Experts of a small language model.
Training: a variant of SOAP for the experts, 597M tokens, 4014 steps.
Below are experts of layer 5 (counted from 0) of a mixture-of-experts language model. Rows are named router (the router's row for the expert), gate (a neuron's input weights, with its number), up (a neuron's input weights, with its number), down (a neuron's output weights, with its number) and show model dimensions 320-479. Each number is 128 + 24 x the weight over its row's rms, rounded and kept within 0 to 255.
Before each expert's rows: "gets" lists some tokens that make up at least twice as much of what it gets as of all text. This comes from a sample of Wikipedia text that the model never trained on. Tokens count by the router's weight.

# expert 9
gets: ".", ").", "s.", "==", " ==", "\"."
router [119 130 112 149 128 139 135 128 155 132  86 161 106 120 191 107 112 124 137 156 133 107  88 106 148 102 139 115 118 115 176 133 134 148 105 129 134 149 139 168 145 138  94 127 146 121 114 133 144 145 137 131 134 104 123 143 122 141 129 148 127 170 114 161 125 129 127  99  91 144 155 170 104 104 118 123  98 170 105 140 146 143 128 140 133 159 154 130 122 140 155 137 137 161 126  88 155 135 126 118 147 170 115  92 151 164 165 148 146 187 118  87 138 134 166  89  93 149 138 138 161 115  76 139 166 133 136 171  78 107 160 103  98 151  98 165  98 134 123 144 162 174 115 112 147 120 111 121  67 150 125 132 154  93 138 108 149 129 110 157]
gate0 [155 121 127 111 139 140 141 121 105  99 132 186 103 171 121  99 151 127  89 137 143  95 104 149 169 175 138 172 147  89 129 149 127 114  97 129 123 114 153 127 131 146 161 104 143 106  81 144 118 115 147 160  85 130 160 113 117 110 199 143 120 134 153 123 120 160 113  80 118 141 104 176  79 119 132  93 147 129 128 132 142 130 126 128 149 112  89 144  87 110  91 128 150 131 116 129 145 108 158  91 128 147  80 131 111 146 136 121 112 114 102 164 119  99  88 106 142  89 120 119 120 151 140 132 122  98 130 129 139 114 130 133 114 113 115 159  60  82  93 165 110 120 103 118 151 116 165 130 132 120 103 109 193 138 138  98 100 163 157 126]
up0 [143 153  79 128 122 133 114 106 123 155 128 122 141  78 120 111 121 109 112 109 128 182 152 147 136 107 121 106  64 139 138 101 120 154 148  88 112 135  74 116 103 129 119 132 113 133 131  90 143 124  87 124 142 164 141 121 148 140 121 131 105  77 125 124 171 112 162 183 122 138 154  92 174 123 106 191 133 129 125 113 123  99 109 145  76 160 124 128 160 106 145 106 109 137 157 141 117 118 120 165  86 137 147  82 107 118 125 140 130 150 135 100 119 150 146 110 132 128 136 146 148 119 146 114 127 127 113 161 123 134 139  71 101 146 160 117 195 151 145  87 128 137 174 148 133 117 148 128 143 133 150 134 128  81 135 164 116 103  96 116]
down0 [120 124 126 154 160 142 155 127 107  92 126  87 133 137  98 106 126 154 140 100 137 130 109 135 122  81 136 112 155 129 150 139 123 163 127 127 141 154 155 114 100 116 126  88  62 110 120  85 132 121 160 124 139 117 143 130 146 114 116 106 170 134 150 127 137 169 117 120 158  98 122 107 138 167 109 114 140 144 114 128 136 149 128  93 107 132 137 156 142 148 130 116 119 137  75 136 155  80 111 110 105 147 134 171  91 128 143 130 135 135 146 158 149 102 125 161 132 137 114 120 142 116 138 136 122 148 141  91 122 132 151 152 155 158 115 111 105 136 122 135 118 130 132 124 150 170 145 170 105 140 144 116  99 135 124 146 143 105 137 115]

# expert 0
gets: "0", "3", "2", "4", "1", "5"
router [127 122 136 125 137  82 153 108 116 117  84 116 120 135 135 119 176 119  83 150 149  70 118 140  79 122 149 118 120 158 141 131 141 136  73 163 160 108 171 112  93 128 140 126 107 148 113 103 110 145 148 138 124 105 165 116 146 132 142  75 105 104  99  97 176 144 148 143 133  98 117 181 146 150  89 105 144 138 150 151 104 154 151 146  94 120 133 149  97 124 124 181 124 121 152 107 129  98 121  99 173 137 131 108 169 131  89 135 117 165 144 173 130 149 183 130 141 105 158 142  93  89 106 129 140 116 171 106 150 169 147 145 155 122 153 136 129 149 106 158  95 160  94 153 120 105 114 136 136  93 154 117  99 136 160 139 114 146 155 131]
gate0 [ 93 120 124  72 120  94 130 105 148 117 160 160 121  79 105 140 111 132 133 148 107 170  99 125 204 144  97 177 118 140 145 141 108 122  91 109 151 136 110 138 130 144 117 118 120 113 160 112 109 107 124 120 132 118 120 124 113 139 109 161 108 141 142 149  86 111 101 111 156 102 143 109 134 110 134 170 135 108  69 139 157 134 136  92 112 176 108 113 130 163 148 151 125 144 111 141 134  90 146  75 109 102 123  87 132 142 142 108 142 157  96 163 148 146 114 142 168 128 151 160  89 142 173 125 132 141 114 146 113 174 119 138 125 105 105 122 158 110 145 110 153 146  79 105 166 162 130 132 119 145  85 145 135 137 151  90 128 126 120 147]
up0 [ 89 168  99 111 116 125 131  94 117  79 134 118 123 107 146 105 116  95 103 125 111 149 123  80 193 134 105 135 173 113 128 136 149  63 108 111 165 143  61 128 132 115 106 142 149 121 136 130 141  72 162 164 124 119 140 125 117 153 180 154 109 135 178 178 123 120  80  82 141 102 169 126 112 125 117 141 139 124  91 148 146 136 139  31 140 133 122 146 136 126 149 112 140 118 118 121 133  75 192 103 139  99 137 127 151 107 129 145 119 148 120 135  72 146 113 121 129 116 153 154 106 145 170  90 101 122 154 128  92 147 125 152 136 131 146 132 180 100 145  83 130 101 113  85 190 177 133 154 106 157  67 113  91 139 137 125 128  91  94 157]
down0 [ 61 106 115 101 146 139 131 123  99  92 146 109 152 113 149 116 105 126 116 124 138 103  95 122 125  82 126 138 117 147 102  85 115 137 129 114 148 110 102  86 119 115 152 127  82 133 134 124 113 100 131 106 103 101 124 106 129 115 165  99 112 167 113 121 137 136 128 143 139 122 126 121 133 118 146 121 158 132 126 145 130  73 124  85 117 117  97 174 120 142 110 174 136 123 154 117 125 114 109 142 130 156 130 133 167 120 109  68 133 130 134 157 148 134  97 173  94 144 152 138  71 122 113 151 167 188 127  81 113 165 122 128 121 108 140 145 191 139 116  87  81 109 117 126 132 148 136 111 148 117 100 161 170 135 138 121 113 156 101 190]

# expert 52
gets: " H", " d", "at", "ol", " D", " the"
router [126 122 145 111 124 149 155 164 135 138 156 136 166 133 109 131 123 152 118 143 123 157 133 142 134 121 147 143 150 134 111  84 113 103 129 132 168 186  76 123 109 121 118  84 104 145 122 129 152 124 117 151 132 149 127 153 114 126  97 155 126  92  80 116 127  74 102 162 113 119 131 129 106 148 130 146 164 117 127 160 140  92 154 125 141 161 133 122 145 112  91 100 122  78 106 147 129 129 143 133 157 139 133 111 107 160 118 154 148 133 123 153 109 132 118 103 125 135 151 188 163 112 165 110  89 149 163 114 109 109 126 128 112 125 105 128 115 144 119 189 151 143 114 106 147 133 145 109 118 106 135 142 105 125  94 120 120 175 111 127]
gate0 [133  87 115 132  88 112 124 124 129 122  82  89 115 141 157 147 115 121 158  86 162  97 158 133 127 136 154 118 184 151 135 117 128 130 117 126 139 117 129 139 125 139 158 101 162 107 160 134 152 141 132 177 154 167 142 164 126  68 165 104 131 163 129 102 108  92 118 127 118 178 117 121 146 137 143 121 169 135 124 136 127 145  76 129 153 104 139  92 110 120 149 124 108 138 126 132 159 103 121 127 116 149 114 137 123 140 107 118  91 131 167 101 132 137 148 133  84 151  91 106 111 115 154 125 115 122 102 150 162 150 129 111 117 104 148  84 119 141 109 100 100  99 128 180 126 111  86 140 137 126 130 124 107 127 160 106 161 131 131 112]
up0 [186 128 182 110 170 151 139 103 170 118 134 127 147 111 134 114 142 119 107 127 129 104 111 110 131 103 100 167 115  85 144 161 113 123  91 134 143 122 120 128 124 119 121 163 125 136 129 117 148 137  80 118 162 119 146 134 127 147 119 112 158  93 100 119 122 100 148 156 107  91 106 150 134 113 116 117 141 118 102 100 114 144 170 135 114 138 158 171 122 138  93 132 149 101 131  81  80 131 126 152 135  90 113 157 141  77 136 131 112 156  86 146 141 142 121 145 120 106 121 155 145 119 115 135 134 105 165 133  87 110 108 138 138 147 143 176 140 124 113 146 170 138 138  91 105 120 135 111 140  97 138 117 163 144 132 127 118 134 121 126]
down0 [157  92 115 138 135 171 123 132 129 132 143 166 149 123 142 114 146 128 149 134 143 175 125 146 117 121 121 101 159 146 120 132 147  80 123 105 176  99 120 117 148 142 138 150 138 122 101 167  68 160 123 139  83  72 152 135 170 131 118 127 156 134 139 153 109 131 141 162 156 124 116 129  95 124 115 141 106 163 175 133 150 202 112 101 152 138 148 128 127 147 114 156 159 138 139 132 147 143  98  75 133 154 117 128 126  99 118 163 105 131 102 122 139 130 112 127 116  76 111 129 139 140 138 115 119 135 121 128 130 145 151 161 110  91 146 135 130 115 143 124 120  95  98 135 116 122 129 181 145 138 137 138  94 115 146 127 156  86 147 175]

# expert 44
gets: "°", "′", "–", ".", "°N ", "v"
router [158 133 168 111 105 141 116 109 147 141  78 156  92 167  77 131 135 106 149 103 158 107 117 123 150 100 128 129 151 114 114 136 152 172 120 115 144 144 151  94 160 144 143  99 109 140 162  66 134 112 121 143 108 148 118 149 107 127  93 112 128 110  94 152 144 151 140  98 119 118 129 155 138 184  62  99 147 143 154 124 101 153 158 118  92  71 123 116 121 106 112 150 127 145 140 121 117 134 101 142 112 147 168 135 130 105 144 115 114  81 100 121 113 131 138 144 114 140 164 146 142 145 119 133 100 126  95 138 125 133 187 130 102 103 151 112 138  83 146  92 104 101 111  97 152 142 120 139 101 134 146 118 119  91 129  91 159 115 118 142]
gate0 [130 113 142 140 156 129 136 124 126 146 116  99 126 112 109 157 109 145 148 116 107 103 136 127 109  79 142 142 166 133 142 151  89 121 112 136 148 141 168 129 156 104 121 148 137 154 123 149 121 151 168 104 139 125 175 140 102 105  65 142 107 155 110 160 107  99  87  61 107 136 166 134 134 129 137 108  63 114 105 172 132 126 123 138  93 135 147 124 107 147  99  92 114 137  98 113 140 119 127 121 136 144 109  83 141 122 153 145 108 143 108 114 147 141 179 147  89 201 140 159 151 122 107 122 130 118 154 152 137  54 143 121 152 117 122 119 113 122  99 156  81 125 120 170 125 101 145 108 114 146 107 113 104 103 104 151 129 152 144 129]
up0 [127 139 155 140 104 148 105 135 145 136 143 118 116  95 148 138 115  97 117 130 116 131 122 178 158 147 111 137 168 152 143 111 116 146 162 167  99  48 117 119 113 117 123  94 135 165  86 120 133 130 149 117 134 101 108  77  87 163 114 173 134 162 145 120 138 164 117 143  88 120 147 143 126 115 137  80 135 127 144 115 110 151 130 152  98 152 112 112 193 123 109 119  90 147  98 108 108 134 164 115 129 145 117 120 109  77 129  93 140  88 103 131 128 112  96  76 125 188 105 129  85 118  91 102 109 121 125 104 123 157 136 124 121 123 143  87 129 140 139 133  62 119 151 148 138 114 143 142 140  86 121 141 134 168 154 119  52 137 141 122]
down0 [116 127  77 113  77 141 100 120 109 126 149 111 126 140 145 106 114 132 116 121 130 141 114 144 148 122 148  81  72 133 115 135 109 126 139 171  91 117 137 156 133 166  70  91 134 124 160 132 157 144 118 117 106 111 134 121  85  72 144 144 149 118 118 142 129 105 125 135 149 103 123  95 151 144  85 134 135 162 112 142 197  91 180 164  80 127 192 142 117 140  99 142 157 123 167 102 133 177 108 170 132 130 134 134 123 111 121  78 139 131 128 105 124 132 146 130  99 136 141 159 142 138  73 114 106 108 137 129 119 154 160  90 132 131 117 123 149 107  98 124 141 128 103  89 142  97 142 115 151  94 113  97 149 111 131 156 142 148 157 134]

# expert 31
gets: " The", " the", ", the", " of the", "The", " in the"
router [ 84  90 132 107 123  83 146 127 105 115 168 178 136 163 149 104 142 114 108 160  96 134 139 153  80 122 132 118 154 122 128  87 129 118 159 152 134 122 143  96 123 110 131 128 154 113 136 160 154 147 101  88 151 163 174 138 100 141 146 139 153  88 110  95  83 152 131 104 124  74  99 150 134  89 131 116 106 136  96  86 142 119 153 144  97 148 109 164 177 151 129 112 172 111 127 127 130 133  99 108 100 116  93 177 123 113 127 173 150 143 149 142 115 120 100 126 112 147 110 119 151 117 115  84  88  87 140 124 128 110 140  99 118 146 110  83  78 113 122 130 151 120 156 132 150 116 166 134 135  94 103 144 123 141  68 104 163 143 122  96]
gate0 [120 161 111 136 113  88 117  96 150 169 123 116 119 136  93 156  97 104 129 137 172 134 127 132 109 105  85 192 186 115 152  76 143  95 119  86 142 109  87 147 149 149 153 151 110 148 125 132 103 139 117 135  94 121  96 138  87 123 157 118 154 160 132 150 165 144 140 138 140 117 138 166 129 151  83 124 146  92 135 143 140 145  90 122  90 108 135  85 157  91 117 104 157 103 163 121  91 130 154 124 138 100  84  93 146 140 112 111 135 164 144 121 138 104  91 113 185 153 139 117 145 137  96 129  79 121 117 139 142 130 141 134 116  83  85 141 148 140 112 121 150 147 118 105 146 152 111 180 111 123 123 125  96 183 130 147 119 161 115 127]
up0 [126 141  91 118 135 130  79  74 100 142 176 144  96  80 152 155 162 119 131 102 131 157 100 154 154 141 139 208 139 145 135 150 132 127 109 128 126 102 155 122 163 107 140  86 110 133 158 128 135 157 166 103 135 149 146 137 112 111 185 132 155  99 119 119 140 120 104 164 112 137 190 105  85 111 154 133  95 103 157 177 112 106 141 130 103 147 178 154 123 138 140 104 151 148 124 143 144  72 145 128 112 111 117 103 125 134 141 121 115 128 123 131 105  60 107  88 138 162 131 125 124 115 113 172 158 114 113 159 155 152 107 156 109 128 110 120  64  92  96 114 127 148 145 166 116 108 112 161  89 134 131  84  96 152 102 109 128 148 139 128]
down0 [159 142 112 118 137 126  90 119 107 158 138 135 149 184 126 122  94 159 117 183 101 118 211 168  87 139 121 116 129  98 154  84 122 107 157 175 152 127 115 143 143  42 148 133 140 145  91 118 110 113 152 149  93 172  73 131 122 159 174 113 134 118 113 151 168 130 127 160 126 132  70 138 108 125 154 136 170 137 110 165 111 134 123  84 148 157 141 175 168 101 117 138 124 139 132  94 144 127 158 174 140 127 139 131 148  94 134 127 108 181 140 152 132  91 151 109 100 147 163 108 121 104 119 154 133 126 112 130 147 130 129 143 137 123 157 102 132 140 103 143 126 122 121 142 117 124 137 111 141 112 139 146 130 158  97 144 102 116 117 132]

# expert 8
gets: ".", "0", "3", "4", "7", "6"
router [145 160 124 107 112 122 131 108 181 127 103 159 127 127 192 114 165  96 108 132 153 119  84 120 109  99 155 137  93 117 113 141 140 139 102 145 135 138 135 110 101 143 131 154 159 111 116 102 129 160 110 147  84 129 129 145 166 145 138  88 145 152  77 168 144 143 122 135 106 124  90 162 126 140  72 137 120 137 153 125 122 158 135 133 126 109 148 120 134 106  90 169 126 131 161  99 124 154 102 119 151 150 107 105 160  98 126 161 123 166 121 114 133 117 127 185  91  96 124 141 130 160  81 165  98 136 147 167 120 163 141 111 103 122 143 124 147 135 157 104 108 119 101 105 130 156  94 150 133  91 149 129 176  87 155 104 107  86 135 147]
gate0 [118 104 170 129 112  84 112 112 149 107 148 129 129  78 114  63 122 158 140 109 125  94 153  87 115 112 121 141 112 121 169 181 126  92 111 140 101 108 116 128 115 171 137 143 125  80 195 139 128  94 145 141 113 157 148 117 146 123 110 100 131 110 110 146 111 144 118 126 162 164 158 136  88 120 135 149 130 126 131 109 141 140  97 109 101 122 113 114 169 135 114  95 162 131 138 138 137  98 110  77 124 132 192 110 169 120 143 169  71 163 132  99 120 103 100 141 147 145 126 133 109 148 153 165 113 133 162 154 162 111 139 136 132 138  84 126  92 153 175 124 117 151 113 132 135 131 133 117 186 140  71 133 170 134  91 127 165 138 118 107]
up0 [100 134 129  98 137 137 147 128 103 144 136 147 128 132 141 140 124 133 165 111 131  90 138  63 109 144  87 128 166  91 100 146 108 163 105 123 134  98 132 144 102 170 130  99 171 161 159 114 175 127 120 148 137 112 124 136 156 119 138 113 136 157 115 151 134 142 143 120 105 126 134 136  62 113 165 124 110 121 136 111  98 116 119  79 105 145 113 104 134 145 150 149 147 120 146 152  83 160 103 123 114 143  86 132 104 148 113 101 139 114 111 164  87  76 124 109 118 125 102 160 156 176 132 144 145 113 177 159 107  70 101 104 128 134 126 108  99 117 154 147 129 117  97 111 141 126 113 174 121 122 106  91 147 152 129 189 149 110 132 158]
down0 [129 136 148 107 100 124 102 159 162 148 147 133 215 116 136  94 160 125 141 128 141 161 138 133 160 107 151 122 116 151 150 145 146 101 106 107 137 129 152 152 123  97 111 155 109 137  88 168 113 154 119 100 117 155 121 130 161 129 144 147  93 111 124 122 135 175 134 129 132 120 165 115 157  98 133 148  82 135 148 151 120 118 121 108 147 108 141 108 143 163 137 142 139 145 147 130 121 150  82 151 116  92 101 122 118  92 138 241 146 160 158 127 151 138 139 159 146 130 143 118 154 137 102 113 136 122 131 129 106 191 132 117 146 146 122 136 127 131 143 124 154 178 112 199 117 137 132 111 118 114 121  91 153 132 124 129 113  83 111 142]

# expert 47
gets: "\n", " National", "on", " also", " Pre", " pre"
router [167 171  96 132 150 136 123 158 124 104 158 116 151 104 169 158  91 150 163 192 123 107  87 141 117 153  99 171 144 117 135 123 127 112 115 159 117 169 111 113 133 101 114  82 126 149 139 123 112 100 121 127 125 148 147 143 151  98 147  99 159 142 117 124 131  92 117 151 104 100  76  76 117 139 176 122 152  72 116  81  77 116 134 118 152 180 132 103 140 120 134 169 147 108 134 129 124  71 124 133 160 140 171 107 134 108 155 109 139 157 143 113 153 132 125 105 142  96 119 135 157 124 125 118  95  96 125  86 109 150 161 143 139 132 138 153 165 143 133 136 112 102 111 135  92 119 134 131 145 112 144 111 147 137 178 123 118 181 113 127]
gate0 [121  59 109 161 136 135  79 133  93 120 120 112 100 132  89 107 155 109 105 118 153 124 135 124 144 135 120 138 139 118  69 145 126 123 119 149 139 108 130 149 103 109 146 141 154 124 105 144 107 123 116 128 137 170 133 107 129 166 144 150 129 118 136  45 175 192 133  86 109 132 157 159 115 132 108 165 146 134 135 112 153 144 128 140 157 131 156 150 145 111 129 146  98 136  87 100  99 109 148 172 124 112 130  94 142 108 159 176 114  93 167 119 140 108 170 111 150 117 117  98 176 144  65  99  89 130 127 163  88 134 156 115 121 108 131 104 144 149 121 138 116 154 139 144 123 112  88 137 151  98 107 152 125  82 135  68 140  94 136 118]
up0 [151 125 105 149 104 164  83 130 111 131 132 132 107 155 114 156 115  87 109 124 131 135 119 125 165 141 125 114 106  80 104 174 159 126 126 178 149 135 136 123  88 132 128 123 141 102 146 102 109 128 102 102 131 152 101 110  77 101 128 165 138 108 132 142 128 155 150  97 100 122 110 122 142 143 120 153 138 114 113 116 139 140 179 142 138 121 143 116 124 123 102 158 126 115 151 100  84 130 109 103 114 141 172 124 132 101 142 124  94 124 149 171 117  99 177  85 154 121  78 160 124 113  85 104  94 126 157 105 127 112 156 124 109 119 162  86 117 139 115 118  88 138 132  78 106 168 160 120 137 123 130 143 146  63 185  84 152 140 102 118]
down0 [131 106  99 126 130 132 127 157  78 189 117 136 115 107 158 120 102 140 100 114 128 111 207 143 120 122 149 177 100 137 114  99 110 152 143  94 158 164 105 145  97 129 125  99 132 127 138 142  82 132 101 142  82 151 109 114 170 127 145 143 122 173 116  85 164 164  74 112 125  92 112 134  99 135 166 120 137 137 112 143 103 142 189 102 129 113 140 122 132 111 130 122 128 127 130  90 124 201 109 146 147 143 133 144  96 109 122  53  95 151 131 133 154 102 114 144  93 146 108 114 128 122 105 140 122 139 163 131 131 148 113 107  84 114 175 131 142  81 139  81 108 116 156 102 111 159 171 115 164 110 166 148 147 131 135 101 106 150 164  96]

# expert 51
gets: "th", " The", "w", "nd", "st", " All"
router [ 97 115 169 115  94 128 186 130 133 114 157 182 140 102 133 126 157 139 111 155 109 141 113 119 106 129 117  83 170 130 151 104 137 111 139 123 120 135 107 123 115 142 149 149  73  96 137 132 114 164 141 129 110 115 158 147 115 108 123 108 117 121  77 142 118 171 128 136 126 164  92 152 117 113 160 139 141 150 170 144 154 133  89 163 127 133 147 142 136 142 116 125 121 166 157 129  94 175 120 142 146 101 118  89 116 137 132 133 103  75 114 153 157 124 169 140  81 136 101 122 147 150  99 111 120 101 127 110 140 125 141 123 114 154 117 123 160 126 113 148 126 109 132  77 114 136 139 104 114  55 147 120 135 111 156 161 101 136 179  97]
gate0 [168  89 139 142  98  81  99 143 120 155 136 108 174 123 129 156  76 131 138 130 139  81 131 128 136 126 114 128 129 124 116  93 101 165 123 136 113 142 105 180 123 125 171 121 148 155 131 126  98  99 118 119 163 167  99 123 126 112 134 170 149 112 137 113 109 148 135 165 131  75 129 124 107 155 109 123 143 116 104 164  98 106  83 160  95 117 154 171 127  91 104 137  82  62 131  98 153 147 122 103 139 135 149 160 145 130 144 141 120 142  97 141 139 171 155 120 102  78 165 110 164 129 136 114 176 161 111 126  93 138 121  74 175 130 147 120 157 121 140 167 101 129 176 176 175 141  96 107 163 112 171 117 143 127 162 138 116 118 133 167]
up0 [161  90 168 121 152  77  88 124 108 155  94 116 154 132 141 152  81 121 135 125 190 101 120 136 129 100 133 107 127 100 107  95 130 160 105 107 123 108 144 146 100  63 159  97 107 116 122 166  94 121 127  93 126 166 113 100 125 117 111 138 137 131 129 125 115 127 129 145 161 126 128 122  94 121 107 164  94 136  95 121 112 120 114 112 103  94 132 145  90 123 104 133 110 133 154 105 122 116 135 109 116 130 131 142 111  97 137 146 109 129 133 146 118 154 160 148 145  99 124 102 142 143  78 126 159 123 135 117 112 142 128 102 155 157 153 145 162 113 140 146  80 138 193 124 169 168 125 100 162 127 109 152 119 119 114 146  74  89 169 155]
down0 [118 103  86 110 112 157 140 122 121 109 137 101 119  95 105 125 127 104 104 120  98 142 139  96 126 138 144  98 117 125  86 138 151  99 110 100 118 139 105 170  84 164 124 114 120 134 125 136 127 141 124 155 125 173 120 138 153 100 151 133 146 144 140 127 144 114 139 165 163 186 169 155 113 121 177 150 119 127 131 131 112  87 133 141  89 124  92 170 110 142 163 173 113 120 130 135  98 143 114 124 128 146 132 118 126 151 135 136  84 113 134 119 142 155 153 138 116 122  93 133  93 100  98 110 115 106 153 158 147 153 107 132 176 122 159 120 136 123  94 169 121 158 102 116 106 127 120 114 137  78  89 163 122 104 171 137  95 153  98 116]

# expert 14
gets: " | ", "; ", "–", "| ", ") | ", ":"
router [165 159 178 146  69 108  98 144 101 126 109 135 143 160 114 114 132  77 140 133 133 140 126 132  98 145 161 159 119 147 138 143 134 129  92 129 140 142 152  98 147 185 142 106  93 137 137 133 112 121 128 166 143 134 153 139 115 144 105 111 135 152  77 115 186 170 177 113 141 114 124 131 102 160  94  89 142 126  85 147 108 126 131 158 136 121 121 124 113 152 140 132  98 112 187 172  81  96 113 172 142 117 125 164 140 134 127 108 128  97 160  91 131 167 177 163 119 124 133 155 124 152 130 145 114 141 146 107 142 119 145 125 117 123 111 197 139 120 140 105 116 107  90 122 117 125 152 132 129 114 137 108 125 123 117 107 189 103 142 147]
gate0 [ 92 127 148 106 144 121 132 123 108 128 120 135 155 134 130 147 102 129 136 123 169 126 142 139 155 147 163 125 125 135 160 113 124  71 156 148 143 100 143 140 147 107  93 138 115  95 101 135  94 111 151 118  93 133 119 100  87 130 153 152  95 131 125 135 156 157 130 132 109 107 132 135 124 132 117 122 116  96 132 138 123 123  95 127 116 134 149 142 117 108 112 141 129 119 131 155 119 139 108  98 113 155 139 120  87 148 141 135 106 154 124 146 156  96 120 137 120 119 110 136 119 126 154 121 148 127 135  99 168 144 119 123 134  70 131 170 137 174 156 142 141  71 105 152 112 173 113 129 126  74 138  96 143 146 139 112 120 137 148 128]
up0 [115 121 144 140 141 128 108 118 155 133 124 182 129 136 146 121 125 136 172 132 133  94 130 136  98 107 149 149  95 133 138 141 133 115 114 129 199 142 138 120 163 124 149 147 122 127 132 144 131 144 128 146 144 103 132 153  87 130 172 173  66 123 139 121 123 146 115 108 103 141 118 136 124 143  99 127 108 126 119 134 112 118 156 134 129  90 123  97 103 141 118 159 113 159 119 148  87 115 116 116 108 138  91 153 103 141 117  94 141 150  79 162 105 114  81 172  98  91  94 123 138 122 138 131 131 155 128 100 171 125 138 122 101  97 112 156 110 158  78 110 153 101 142 129 110 115 129 127 102 108 119 145 173 143 123 120 165 123 143 108]
down0 [188 116 157 122 107 139 115 140 114 115 175 130 137 155 131 119 153 118 131 131 165 138 148 122 172 114 155 157 110 123 147 130 135 130 110 146 125 124 140 101  95  89 103 179 109  97  95 155 127 143 124  89 122  99 128 123 145 150  73 156 131 116 116 128 122 128  97 122 147  95 125 143 120 123 118 132 100 160 153 128  87 104  92 163 144 120 121 138 101 117 127 138  64  91 132 112 148  86 127 184 143 134 154 103  94 131  95 134 137 107 160 150 177  81 164 101 131 106 114 141 138 116  92 138 145 131 141 151 140 146 161 112 163 133 105 143 137  89 119 121 155 123 103 147 155 105 160 151 162  96  94 121  94 165 155 146 156 118 162 113]

# expert 33
gets: "\n", "-", ":", "|", "=", "- C"
router [171 116 118 145  97 171 105 166 127 126 143 177 116 105  93  72 103 106 109 161 145 113  94  91 138 157 126 122  96 158 156 121 170 136 122  82 137 124 109  94 148 127 147 129 162 154 119 119 124 103 131 152  98 150 113 163 149 151 109 135 123 161 158 131 148  97 104 138 144 137 120 109 109 114 160 121 163  74  91 116  79 147 160 146 113 154 111 115 146 157 101 120 119 102 162 144 162 125 158 115  83 151 108 169 149  93 156 125 158  94 113  92 130 100 171  93 123 142 107 120  87 149 161 155  93 139 145 149 115 135  99 134 149 142  86  97 159 138  99 100 139  99 170 163 147 157 142 118 126  99 132 120 125 103 128 119 155 127 121 124]
gate0 [184 167 160 144  98  68 106 110 142 162 166 115 108 162 119 160  70 173 118 120 159 119 120 106 213 112 130 117  98 142 114 122 158 145 143 143 118 148 119  88 110 112 132 111 157 101 102 150 103  82 144 137 139 156 134 120 130  91 115 128 107 102 144 137 130 145 138 160 123 110 131 115 141 148 120 117 149 123 147 100 154 182 116 156 173 159 103 119 128  86 127 140 152 137 113 131 128 139 154 117 122 151 127 101 153 127 121 143 114 113 120 112 148 130 110 124 107 137 143 141 142 148 133 148 180 135 108  79 114 116 147 110 139 144 177 120 187 137 124 119 109 157 151 126  97 102 105 182 143 137 153 168 112 135  95 135  85 110  67  81]
up0 [144  97 115 129 118 119 125 101 145 103  79 156 153 104 112 142 123 133 123 173 114 154 149 123 126 107 132 113 143 112 121 117 159 106 110 101 116 107 173 110  92 123 120 115 168  99 180  79 106 103 135 160 155 155 117 137 137 130  93 138 138 126  82  90 101 125 147 121 106 100 131 165 137 148 135 159 118  68 160 132 137 126 147 142 148 144  84 136 139 128 152 142 141 102 136 104 137 123 121 126 122 128 123 131 145 125  98 126 108  70 114 140 129 148 122 145 134 121 140  92 161 145 133 116 130 125 155 149 127 116 156 139 111 107 124 100 129 116 111 146 143 120 116 171 127 141 134 105 102 153 141 164 112 113 115 156 162 152 101 126]
down0 [140 147 114 130 139 116 132 121 119  87 114 185  99 101 136  93 189 137 125 141 125 174  97 162 112 126 130 106 152  98 152 113 140 137 155 139 164 142 128 126 118  99 143 124 112 104 145 114 133 127 173  82 132 146 144 161 120 141 122 146 132 121 146 143 151 164 113 141 151 146 107 143 120 127 122 176 142 123 133 108 128  70 132 113 123 136 114 134 155 149 126 143 132 135 141  58 129 116 129 151 123 146 142 131 149 136 161 129 128 108 137 122  82 118 122  97 106 129 117 101 123 122 114 104 130 166 156 194 122  99 117 150 132 139 124 178 157 124 139 126 143 129  69 193 122  84 153 137 140 133 156 143 103 125 112  78 156 124 118 141]